config = dict(
    num_hidden_layers=12,
    balance_bias=False,
    dataset='wikipedia_en',
)
Below are experts of layer 5 (counted from 0) of a mixture-of-experts language model. Rows are named up (a neuron's input weights, with its number) and show model dimensions 0-127. Each number is 500 + 25 x the weight over its row's rms, rounded and kept within 0 to 999. Numbers have three digits each.
Before each expert's rows: "gets" lists some tokens that make up at least twice as much of what it gets as of all text. This comes from a sample of Wikipedia text that the model never trained on. Tokens count by the router's weight.

# expert 41
gets: "1", "0", "8", "3", " D", " E"
up0:501481529512528508511495548502498416531467483536477490527552463557468503517498514491523526507520496505522494531528474522498463525501543515538514536512505513511459521503538499493457500523523493507455532461488505532526505484473485534493478494471480471523457538480505500517456491490497520494540519492499535501471496460553529500490523502496523492529532498503456505502486498490484468518490
up1:520510504456483513525495530526457498515521505460480516510467552446460522525471493484503498485493513510508528520469527478512507483461486532500466541547496537544486523473505489455521491530491494455529505487478506498486487518533537502466466516509523464532541537526529483510512470496491517554474493496488502512498510482539447500515505518501489457494492483448518500473519456519504485537519
up2:455494522512500473528469499505466457555470512531498459502537510501495516503502478523495509483509523518522495488548539460442516493535512492470518498504481504531471494519484508508486493514518497501495470473472522513497517497530506460485462522502529506555471466475544533515471447508501491472505520449524514494483513544462473539516478493488533536487520489495506527449472507472504489470550
up3:526523519505496487496439492501531560522513493516507530498538490500518478487495466505551497493500502503472497515471541484504463507530538480499491523496547493468495483506518487477548517493502491491501555528475526516492534459470515504509525499524486520503486517498479501506528523500499494528557492513510497459507526510467509562498475455522573537522547533456532525507494534495515465491486
up4:506489555516531522504487454571483527494486521470546482516491519486537499461534529526494502506500539505470511518503532515518475487511520469449503540514504504521488484526467522501491463486458474496533485472487513520496487486491490471463485512476490489487544506551501499501519493463495467490515527495506553504463507481566510475504479531467548517503508485460541486474527479492493457508501
up5:480520527439486536553521500505449471500482516527495540520512523481500509516495500522492486544528514521492477489523457528508536467497482493478496475492491515467497475468514524470499487490490527511519513462512498583497535499515459507498480490543487496520503473465483521521560512520546504513506463517480482538527525511505512508537483518560506519454467518493530503527478483524469491511504
up6:500489537467486519502506527464491484518499483479480529532447483531537480505477498529514504474507490512471505483511524527525481486498497503424502544540494473529481497498502491465522494529479537505500536491479485509498491511474489519523494466533531496531457501482487445499470532520486468501450491538464523551542517504483519492485460536489448522524476461497513524518490500542481474544511

# expert 208
gets: " |", "\n", " on", " at", "ed", " for"
up0:578538491514514537494457533520535504527536550519507506444499504463512522521535528496501494455489498485468520455536498530491509520542516467464467535445464495521504484551460497467530526485528522514475468488480503499505494502537467516472508495496510466474508502492520527517512477522520465494476494507465514535492520513500508511503502514481497504518520499495501467509492482505496524514568
up1:476524531523458518485506488497513519508468469506494485542496540523474469502497478539487490511498499522461512478504490514508477470512467477505505499565542505526508510495461502441508496465484508468490501506480543524496508500496545510517518486509489537526466492464518491538531457531540517514511571507499494479525490515467499525503473470448517504509529523454522521505451454482483489489458
up2:514504577489494530493498454522513497460482532515478483525460493478501449481504484506531482486541469496483526534484487492516511496516491486479482517513529512475515492542515511498481538544505516504469501504525491536485463514485492492503459499511492495464511506514499527528495476516471502521553528542462450519513497544530531467547484488552560488486512483489535535507482545482487469504494
up3:484521520517498472468483502514454490419489552524479453489522519514514502492510477460513510520536516496494520498482498507497453506493511502471513527506493572488513462498513522518532477539469548517474521510475503499513468507473490480493493485483477475464484499535476460510478477500504511471469498486516540507513528472528526482499479524550511512500560509502505449508453505458534485485524
up4:514485512439526521483440513559511528503518510508494510480476523508485509463488516535510525496498467476530466516444500466468531470472472470521513510496532508524510480490531505479497474519511471555539501478490497497528455450479478470484519516508422523499492526512487472494542491515511480517482509493520530488506543508486465473516529513495524524496499512473488495486523506506464556520485
up5:539527490478479547513486563502502485552472508484502508509449513515483510486500469517504495489509481473505471530483481504472490492499485472515513500526515473472555488487527474419521499527506474513495522507494447461487464534569507495499500473499508473517506469446507503465485483531484492531459519518477455530470520523480518494492529484498553520494473491474472519509494489497468497511509
up6:482518537484533508530508498487519499522481502530476544484512513484513517476490519479533482499499589458494481509527531493498520514520494478509498530506479524501501532455483520513486483519469460541449505508509522471558481541504479489500509468539488500458468474449477523523495509499514483516512482494420506498513514512526516498497513517442551499492480499487482540461523499465506504506495

# expert 203
gets: " |", ";", "ed", " with", "ing", "ly"
up0:561522517511505542506489497508534475530510505554469501493487472484480519487481488532537517473476497482483487513496486538490506510506451493512461575510499475524455511527478511502492481482459504483530506483498445478501502514523472433512503528515478450543507509477535514523503474564497525521557478505480498505482488473512500475496492476479498475518500485505535508482493465544481517529499
up1:458514478482494466522522529492527465522536512541500526475474478513540486511510510484505507461492518480479510490506505502495491504487507473448503524559450499527463505462474515478503490510511450492490455493475463486504502550551497498509537498521558487465520485519468502485535502526503503524446508523475516482510486459531513511479454495495510475539455527483532509486480511518501499550474
up2:522515529498484500479500471526495469498490537504501512492532491512556509508513475529512520474508507475477500464448501510495505532472536509459475535467561534531493538458494486510500522558522474509496443462479474515503489569533509505499512524476540501477516510498482444457501498487490540469464496503497516469541490493521480522491499496456518479495476545478533489501520492491514496519480
up3:529488475462492469487485559482490525462480502487541533489440476559511494527490467513502497457483494492519499505456500522500469465462513482515532498467530525504498472451505512520502508490478498480475499503484506499473452497486478475513515490518518478514481508510495491500487517481500515510495501484548457487514490495469521551522557499457506491502556533505451500515515444495544512541529
up4:509516508505547524513542466489472503542525523490481500535418501496498491518504484490533551509469507516500554489459516519486506517508533459490505518472489464511462524490467503511461512502531486560500545525512492527502494458483532501489500504524530497497521497493534518512469491520511496503462531523480546483487490486495532517508469497519496497516533558509466540549533507499484523530521
up5:517504501505484566465489451522510514522486505515477543459505506482491510505519499461433514497503530507459472492492463503470460487524464504516496466473500476520520486484497557520532464502488483526495488511515532512530467526503492523472491491461475509493508500479506573490517506510491442467508458500522487526521488491465474523513481499514517533493520529511496486486525503488440505561517
up6:496435514484505473484505474525498471489509469484466481472474557485500512501440492494511512490494460491499496500482527487454493487495513480520559520478499501492525534474481484499480556492533489558456476474496496535517486568495508515502509516529488522500521469522487490469516530501501538497530527536482521442492490493505557472506502476532514505507508499484469492496474473497460516480451

# expert 30
gets: "5", "0", "2", "1", "4", "9"
up0:489514519526497518421474549524498464470481514464516498499494489536508496531483507503514560529492493483491511455527543525530463515532508529493478538519490490522470482486528490537467511518513527523467476532488507501516491465475497485509467495506487498504457523435511468499493478494494532527514495514508457480468478490489474547498539522525493474493522552499487498527526469501500506475552
up1:499553505513513487482488532517482488508506497471527452543497488529536493502473509522508512516525491527495515514491542506494473474472500488513521445527538507532441495494563493472521471491456479545497516522492472457502501524488479460519461511496526495492503501521497497509496497502447462445505479498520497447506497471513477538564508498493487498509497472536518477512510513514522511493571
up2:504512529499527481503485517496478527540521528537463510514492499541528495489476503524513500470473486522496503523509509509507519524495554481505513445496513480458490492519486484475492516495524455514454477461475488503464514443475534517534454468498535528479529509525515478525530477502534498521434482547479495468531503522503505464509478499533513518508540547521523510528527482494541521544508
up3:492494488550542524477518513485514529493498463516480526478490529514539478496485478541471485510535476472455545488512528467505523529478462493518468488480494493485464517488515528515468501521581452480493527452499478518511509484523479530512510488515518482489522527536502488508524505487509478511494506520466523525500493512546535504506488503472549560491507469493431480483538491497487464507494
up4:522457517486525545463545487506492510497493462486450498465532474534440468474491506538524496494520463462505491513497466537506490514513529484512528500452552496545497485469533505485522500506493494510484480518489545519510505510505453515492493465476548510521497496530492538499540514471493497521537527494500515454495520502492503488531528499558489528500456517518525541495523494507541526517516
up5:493515530459489510455541487462464482530505502455490524521486558525504516467522536491483530505523488486490520505477506513539508463510512504523498505460552489458502504498523516531494505480484451507538483505506462505485496504493496490502503508501503573499487437496503474529509507478482499501430487500484501490517485495497490537487454548518492519496497440487478558508518514471543508475496
up6:456512438473513522508481488514458522567492482519539464482479526505510496458478473525447469494504540506474551518508552490512504524521519523532469518483486482494514500529454507534455527460488496502523482512531483537463479505500485503462512495471491520500465498536495503529492488495478472489520531495522518493499514465469535485520514527490468525512517472518494486498470448478534502493523

# expert 2
gets: "s", " ", " S", "–", " Pa", " Sa"
up0:529478508523496476511517473546491477470480489458507501484502500516484498505513492501478476514544471474506499494501468516480502488504527515489564537472492503473496455468509480488546461500542466439494498514477512521509498488444504491442468468488497508538520482507542491557498513502506474487485533475501484468502524565490505548456467493484545463512513491493518511503527508529496506536521
up1:481564480498498542487489512485556517490491483502506482487478508497476486524520475482443523519512495510538446520494508476469462504451538510491483490564470504523495473490495487522449483514491477507487440517453505474514503479513508487505493501500473524518531519535492482532491519496468464505434562490501524508484500539525488498503488486507503483504491450498484490547486461497514490540511
up2:482511517437493481529509477468483506534450444499504511490462467515509477507485540503473526480476489503498471481476510479499496472506508491510476526474516502567510486533477491497477480518479573514555460503506531516449503519529459517507518514440500526500480530538509475488515490495499444490500505520482500485518502490480506496500506508508488483514486455523515517534501527530474541547474
up3:543507480554489463468494479477513487444500453515504504496491526523506463498491516581506595463489498488512473504529474536511504523489496496511481470531480504473481519526498488500507528510502481517474493524514478515504492479488482521508510484475514550496440545513526525497540502491504493472503470475515519499499472494544501520461488530535457502524498500519475478508509465474522511528482
up4:505502476486529506468466541504516496486500515514492458520510535514489518483472466468463473484485496463551487507516504532523512500479505506442556496445545481534527506481485496508577483521517494510431487499473463491505489452494500498487516482463537507483536538509499495497459486504502541503519515515509548528501515517482511464475502477506481515486509487459513518523447492493470485501507
up5:560540510519534541503510525491473528487508505496462498508501461470510546550493546555518488511537524496499504492490508495481500484495523516479494508471496519520532532482471508508520518495518441489476470506567540571495505481495511503492493496485484484511516510507428491510513438504484515482537512498454510492547512484527488475517510481509508495491531483526492465492511470531525524487486
up6:502481480507466530462476495499494489475493512475507479502523510490518491489476522489449466495520497514533477492505542487504453517454518517471496505497496508485509531479474544504490509468493518524408540476521465448475494511508540502535484504517527494493498501480505493500484538493479550515471522528488516473541485497512523489488553510548539495508515515522580503502495513485555499506478

# expert 210
gets: "|", " |", "\n", " that", "ing", " on"
up0:506549502481460527497465523508515492503506480496489501501509495499495570512496487494501472494519528496495522456455470529453529517492530547539493514512517505485498543465491511447496527492528507463507486505513476530481508466506502557500504525505488459522509463490506499486504519544478430496552527500472499467488505531509466528511498531482550482559492522493482494513529502491458518474511
up1:508524545454474515468475489512483573512526529492518549485505514552504493495509510503508515484531472521475507507521495499508498488474516488468472519534488446466469572500514499494540518509490502571520540481489519549523498510531522483467484504512534494472493505513495467518511492501507481523501513504469511526504495468484525523503456464493499468512522487507470458530461459534474484518499
up2:568509536481493437507498532496520484495501519557486499504515475534481517521546465482490521525520487504494524504491508503467485520531464507501504474487517461532501471495471527478548517521523501477501451520568534488512487497497487483548525508527540519467476496462530506516539521467488508473488460548493500517550533503495523498500515493505486504496493511502441482500539488522503499533494
up3:495494460512510539506487462508502498441502530473502496518525555501507506494465550451506497505518496505510488512496507495467502458525494497487467482504538540496477494477518510502467494442488563507472465469524464526499507506477470506511487477464484516483510478522509464511498508487476514527533459507527496493500520524457526516496541524521510496491508519536496510484546524481504463555580
up4:496496495455496476538475477513507485492491463477479540489517522476524520513509485519483476461513510483527512482458491486522526507485572482519505522490488541553535528462532521526506476482540482513481498482518483478481493521521517543475507466494496515527539469504490517436457526496532470486512494477493537487547480504496455512472507520494534457477526564492523507490507504505535509523517
up5:524493483496481544463496509531465508550498528510471504529502508492484517517518565463524486486457500506488523508511482519496493487484506461539510536473484504508488480550526558481481478484478556466492495489460518490466487518516489490538491491528474497467491475505522494516538463486551503482500552424513505494524485479497537496492530462527495504487499496482508466483510466495535489536470
up6:498542510521447503509561528515540471499508517516513478505488456494484500517471512514503533506538457481489472523525467504518497507524451467478492467505481483515467525530510545489542468523501495440507483518485512520490524480493489493508503485516523485519528524501487423496460495498494519512455478518486529491529489490488517510484545554492521521512488457459446483491515496533539505498493

# expert 153
gets: "-", " and", " New", " his", " United", " of"
up0:531500503496505469496495489508543496478491491517455484452475467487490469497466512464506484524515469508477470481492521438490469500488485544483489589501529479499510506500504513533502519518467531484478486475540488535457510480523515523499513541479500506557495491515506507532545497540511509462547464514491500547527486497507505506517478489490512535515477463472543520458486506502537525514487
up1:536528528492523481565498493480470493500488465496466486502470442495527560503491489488491495533500489515504493543468510478480458508520524502486483486522531501473554476496457502465499491532556523461497507532509449473504523472494519477502507520479525523526472510495512458471442437496534499509498536498513502504487519506485485534474488485486494491485496495514562517504533513483497510503457
up2:512497564463495565459522495494496526502484507490473471477527489530509488512511544477529503514535533490487529521480470473497489541508526521484517511491547492502509502459533493543493432496504505507490544503476492504514474485480509487496460477514478476531497481504443508501473532496516473517493519549447489472507470456466494527489468508503499526506511507505502510492465485522444462455492
up3:516525483491508460492508528512489495512488495515506525498482501481523492495517473499424482497478515475513519457469549510510517475472521537495555487503513534507466472535517465478548491500494449532496473483481510480504490507532472481509479513433531484524488470480501514560487502507438505493496508506497451511495490442500511501482501470452556468519478523500525492498532473480481522516499
up4:498514524493501535541446483532486472499460484501531517583508519495578511485499459505477485485529478503493491486497498474483485503475562494480478486542539530517501476475500534491497543543452489461512507466493502535486490485514529515518511464499534500480492480532527468504487498472490501505518472523489517459507484537498487479540496460525497453515462522482509499496519522487484514516486
up5:509517495486504516479512540500511493496501515498493500487451537464503495462501446540495464472506506473527505498468494508468523496454526510520482510519537504499484442492499529461516473490527471475499506520551527488474516526465463509466511465529491507529484503496551475456466526504513508541506448502516497514496500503528485456540552527468523494492506521489452477517501518536512508532446
up6:512530492520494517518451535533505518456500504522494503507481550483470500530458506544541548488475505485505506480489485481487535469509487474500488495545462459511511491545494493465472509463500507464493474486500458494528549484496486502474467485482508482520537517524464506525496489548456480451515511537513530509512507486474537482531580549487518496487510490512503472520487505501495526484509

# expert 43
gets: " ", " (", "1", "-", "el", "f"
up0:513543513498486481461490489498487527513525537464480510547479459488537505469529527498509510505460516481475499522524498494468534527495514514501474520508507470466483469486533522492495482497472433526531492485500479529509518487434473518466508543520569509521507473491505447513498472493501482487541519526484546468496483443494527480516501480478466488470512494491517506499480475480487484554495
up1:513525492530467555465475475492495476503498500517491476470491498524494480523532473485451516500506509533492553476486466527483518525511491521530503530516512481515475483507521487511528532483482453515479482516516454472490472514481500499511489451455507451540482538466498487508476456522493478497553534487505484507456521515479496534482476477514482583514526537500488474514509489481455478497494
up2:493472541506529555528469490549475496484501478518466523490505489530563522508492515542472433489508528508494493503508521481477460537517503474526480498518522472473479488533491484477506552505512466476464482513543531505522470510542521446487516490474523520519493534521502536458483526477523457488478533535513506518485485491481513518505502496484485512454518506492497516485510485440520514518511
up3:488501525542469497527488536528456501525490525527497522473467485487487443485492483475503535504530520516509512509519460531482538485524520514483490494456493507462487485453488526428472471521460434450521492504515503490493511530486532491525487483527496533506505545524475506477535530489502528472539505477503528529496510496545490523513492468485489476491498526519503510492480454481556493497484
up4:520519512494502522514441544474527494479488488469486527455493472530531514491495514518497529554496479535522528522512476487499503464537463510493549465475491463530506495548504517444460502521458481481481521533514462504463482477491540527488510462502511497455518550474478505520502504516494466476498465496477523501508512500472506530555516499477480518517499475485518495469462482491480523464521
up5:467499480480536520532522538507482503523525520483506473539518480488495496447488476473548506478526496468485503512488507508476541523512526512496487509509506507551498516464484474455523512515486502454511514536523529478475464500501528487488496454504532493490481523481475499515495498497555522488504501490461507559465534467510462502545475516458500530503496532469568492504481490503538462551487
up6:475481479548484494522490515500481506528488512511516484515497488482533473469482465522466511496498514525507505560511529491453491522511496499477534528513511514488477515532497492476494462491507475544512528505543486501506491518489495505488518538567500493514541438459515475484490492507535518507511506513490483491484472474528533506508475532495483595458506542510488514454517560539501498528506

# expert 157
gets: " his", "'", " he", " He", " of", " New"
up0:521505491501515519469487505553499515494497525477461539535506473534508511486532480509449488534463526502456529515506499503522462466498446468492561535526545498484511503496496497551491497536535524510480472529524494508480477488532500494498527547502486559506532481502465525496530502479516492527510512510496505463453500515509508505494544561516541501502504516509495476525509493455478503463523
up1:532530461484527530562497489494470478528476518514522483492504504454492497499526487536492493513473532508530490562507488509493490529491517486522461489538467525509503489505472539518483504489463446474440481501526540516493496507477480504553514509514481479503482521468511501539484484519537475488497558447471506487493512503529544507524479500478507494494519457498528537467508518486459462510518
up2:525543542510501508495470523525595536533539498521506513514461494498476489483527494532449488520529512458499490509465534521479525532538518529494504498532525517510457500513473476487492501476469465515487521505530489528509510516484539491459513516487490519477466474493554489491484493481505503500502513542473472474483484447515492487488446544462500524519516497549498487488511498517502488501476
up3:496502513521451522518455517515491476539453487492499511515504503516517493503467493512521447524499490523494482527463459497513481513493480596518461521484524541497505446519529502476502490473482527513454513474508505541464467495493498487510486475525520524495504518506512472535488498548507464486475480497518497507515465451520500488457461531476507529508514532488493482498485542502504562479490
up4:489528527489536496469502505529468517536521496522518463478500471530489497479527491455521525506507491546509500522518487503471490431517544505473516515495521461562445506500502510493511534529492501484503543513517482525509530506530469492494525480517506522510509510485461495570518521476475512562520500478488552482551449499477510487503509509535553516477488501516525503475496499493517502485530
up5:492503477490497519471449518489523468490520456492518501546541498517543476530504466473483563513504506501497464486520471473476481461464527485516501521505523480476508481478513493502533535523492494483499445481545488493524524486495511471486509522503551444491564515529520523518495499472515540501488512515502530517465528486483531521519516506462523501510511501481537494509512538453464519537463
up6:526528514477521516512510480484513513500512507456538503481502463497547455468508467525475507503466467531525485495532464503481527480522502501482498540496516473505434535547518522531481518587472458516504480505478485493482540485479463485488491504507480511503517546464509509506479489525473504487499474506468512490531482494458496546524492445467506485513451504462493517510486505494495500527473

# expert 204
gets: " |", " the", " a", "°", " an", "ly"
up0:465516484498517512492489567488500466546514539523513490486525510496484537530467518502530506467495534477541484505539480497435521502521500475489515533507511534520494497538505530521516516500515490491497508486498472479493508509499470463532461444512523496492469495480503510521544512501586473490551473476488464485521496478486512546492505517455516497522492485541483487493535528507521488468464
up1:459591503475506448488496503497465478482511511517506486479491495483523482546522481495450510513514531488484515541551516533486496501521524537474490517510521475522511496504528469568533496503495478467465485479506532487499475476486506475480537489521482459488505517520480512489451513500582516529503525493509481501496496520512492506509530541499459497461482516501476461481512527477498498470495
up2:513518518508498532511502504506477494533515563532495532459503520510497492465504476504475498486485551464541539527492553477528522492514523503525548500492552516520524530499497493493540505516441494580535493496479507470517487524496559498484481520505484479494485483491512490493504483485477499461527519594534484492478505511495536512495487508511469505509546531512517500506497502482506474496512
up3:457480511486528491495502508495510486544491499542562465504484505523516499468460476467538546497448556493500494489495507497498477485472490491463498518474520522505511510518484467532530461540515544505445485489504490523466461519490481462488518474508499497492513510528522532514480557477522478451484479465566527482505512517528476523534528490530493500512502492487504452483510492514510533519505
up4:509507457476543471478503516545468492512485461527535496558501527499479534448471525474485519522483457529493494485486496503516505488470485523530506538503543488536516514481507515472497504470495500493468493494526475504507482459526530492497508504502547462517534525519505478558469515540521499511480515493505512486497513489497488494486507498516472527525530501481466504491476456503569446555543
up5:513532492496500552480482501500501480497479489476520501525492490489541481461473492469496501454492491493510511546493540491488512484496474462458530514482528473514549499470548502497505533527486510514493486439436480482476502549503496495534496469535475509510543500538494517529494521489497489538522480448485517524470502500523497463488518452527500491557469472472510504494469534538530499502536
up6:531535467522525484569514485496536465536530500521502512484488519499513508531482455506527473503491503508502555483497519555463503516476481487506498508465525490492452541458474466513460468470495498478472442512514485509497488531479488472465489469506463492499468511517507518496520499521470480519520524488510514485551482463495519483482468522481476528505520493452513473501473477475474522549522

# expert 4
gets: "s", " ", "–", " Pa", " S", " Sa"
up0:538516512520557519525511513509475513513512554528519501469499492517496539532497483539513508450472456512510487495489482507491539496510514497501447522498524450526513490513529497477508516500559479516527471528452497496535481447513502485508455488499495538520470460525551530507531482509541522454550504517507506484463483518487503488489503524518505499512456491483476492531453503508486467473504
up1:509555517530509532451483467484524542466483514474541531562519521481493492515533494486477501479483517494483523488513534502512500500509467528485545553549493493532457516506548474488506518460515519481458453535486493495477507517513506517482500496468513514492524516516497505506488535548507506492504456492493477453502481509448506491527497467502467469481492497486514506457522457471496506549501
up2:526475555494505535481502537488539530524553445567483512463491495503541518490461491513528455482500536483483468509544524523480488489525462509495510523506521486490465516497531537517470490454528498542483496500505501490493478495497446521465525521513509537496472470498514474459519509484466471476500506519477515490505506474505496476505495489458515505523457483497474469502515512527445503536497
up3:506545505473522475478497525503481516540487460529519492512475439462540477473509477513529483475512534490518507505492520499485496514505477473488504458532526490484494509522461503460473547481556492482523513478507539496516452524515509500506501475528488460477520510510460579512474517512515523507518492510518509498530527478521483557528495523459456511518475488500488471509505462502461497487457
up4:523496477467502503462528487449530501525531507515518468508517482505490519496513506510536528464502491494491503525465494530483531489514516510470516531514501483537482494481498507557501490499478512470521469473462516514508536572507551518487535515478479514494473529471473506527483456512499535556530468501458517501533511529521485487550493547494493469509518573537491504479487523471492482515491
up5:554548529501516492465505517517507493473502472503550466444492456560478503504515497526439534521488492506465492487502482502489525447482491473497511505579491519492506487477487503470524493492508513497502492553541505504533517457522525482508533488502507494437484472495509494510508504505503491460477507509514475502509479509518455469462527529490506456470505503470486520491468455484490490520499
up6:502534507477480499497467477507468556488510518494502521500504507524522571495497514493472524482505464499460481501519498530516495495469495562479527512479542510494515529488465510504509488496543500550508525459512523478567513461511493521516488480479465475476464501586484480509493511488489496515494563518514537468497509517503517485481517492522495494535530509504503492492563475478534485478512

# expert 209
gets: " on", " |", " that", "\n", "ing", " at"
up0:565499550477506520456510481506536507518499496475487460514546496530493516491537453536478442468555490499506510507526521458466508496488507518518505515501441492522481533488445516500506485513474493490487508504532532517479489472493481489485457491538521488501521489515505472540454495487485508499478476511505493479503476489557480478486513500534482513514536531512498532495501490481451529463545
up1:521583454495529530478510511515510506516451439487506475483505539510502518561501507496501523513516493518499521484476513485521518478506515493479524482509517524477512467473505517513492482529500465504469477565491508482511470508483529492484558489503505464444485506554475488543516517494455496507490509498519516495498510509490524488534515488428524504499512516486544497495500495480539545501464
up2:447519523560474516513512495498501510504503493473524502502467488482536464504507453487483502509527489497478468516542487512528510548489494463506543474531524536531510499510498498471491543533520493500487524494488502491503465515483453531496522526540506515474500489532539435456537503482474472511426518494509470477529486475516553505461474479508516509513489491497478460516490533485486505477530
up3:502492470557515470515492492540454477468487444432505501512530485497489468503526497520530533497524544492509516510525489454500512527492491508532514512477523524509500484492528481457527527557514487515481492484498497528491511476528466489550521511479492502538503472458511536532498507480519514473472516533512514450473535492509482498514504498525569507501502514506463511513514475530506438500476
up4:491544488468506488528513502556480504498553512503531504483521462525506499463474526519514493488508448430497496525459456496483475478494539499476516500478495497540503469444499501507492515469590517503481499490527511498497491477514488507496541478487532530552499532550477484488509532547483518499516467494488523493464498508510513502528502473470493493505522516481544480476490517511466511513479
up5:503503497525508536462483509474495513489500535501490528506522479507500461534489535567490532509514487526512502500477406475489503488503546475496520524531534529484550478509490498493503517509523525460474489553534513529482507558532485518492468501496501479505504518447525498512501523505523521461533470508467519567496520512496497511507492505535500495511532484507512508530549534506472486475508
up6:510479543480491493537487481506509501565516541484471488477471544541499534479558518483493559511471518447474517490486482505499490489515550488532480553515506473478466495457562492550483498508483486502504498482532490464501466454501512484483505468507471511487550526461524464483503516546525522527484528491522526482513489510516485499499501490512518506498494497503536512499486535474477474506505

# expert 14
gets: "s", "0", "1", "3", "2", "5"
up0:477517511520502525473502541503500496478520518507536498467498496499517497479463525502537481507501507481500516508500485497444539506512460474508477534517468498478468497461521481511506465490491481461491515490551518497454514492504536456463478442479510501472454550485489529535528500509500504511475579465535502516477543516499498523476521472506546512464520488509472460523510465484468506533493
up1:477488502524512554511463484518477509492465508527500543486486486522502486500503493501519534495458462553510496481517533439491506545498464486511449470529472495458472502543516517501498455519544533452482494485519501505487494539524538491501493448526529515468494474486495515494537459512455506452523527532532495517505524506481495499513527479517493483476487525466523504484473529478532478485499
up2:525513516520463509524489476476486525449506469516509538512484487481537493504484533519454532510497483502469499492498489512512507507543472437523477533523505519497520466482516489493502523454493482515466512492503485481506487503484460540462506471500529521501515500479530498551510541568536469487424472522491514486503460546495492488508493517448499525492486487509490470498531557491522477482511
up3:471492528505513441528489477480477515528530479491504469513477532514516472501525498527529502501562542514467474488513503498477474540506513464522464486455536590493517500494486478496477538483498490521499540505495474498529505525506436533517512464525504493533500509491522479524503519505494481488504441515504509521534538522468521489519508492514509530464495521476504521488546500461540485511514
up4:541535482500514513485485537521493476506497466492521474495493498469493473512515471550447473494476529501487505488494475482535491551470487475492450520472450491535494536531530521481492478497508504516511485505492522542518463510524512482484529474492532506522483486510514493422489508535529486473530553533498534488505541492536514488494508489473525500502465514440513523540497527545475483500508
up5:530503450489512560487470473485436518525493516506510498522528499493486494506469510510492526511507564508521452514500473475478471504504506479493485453470505516527531530493465500499530501545439482505507490465500450501504528469505454534500477491501523524487484482472443494502511496504483476494500498455482525562523477459498517455502481511511497526515488538509488473478463508526482473475489
up6:482527471547524498479515511502464501516507501491521517483503537496468510523503488499542514504505548477528521542524516471455520529496487484480449501498507467495482538483518528447518514474530525521481503483513481475488527493496514521551488472461530502530472469503502511503513463501492534489470547542493485519552491461531486532482465502441510500503509506465478487468529477512521517432503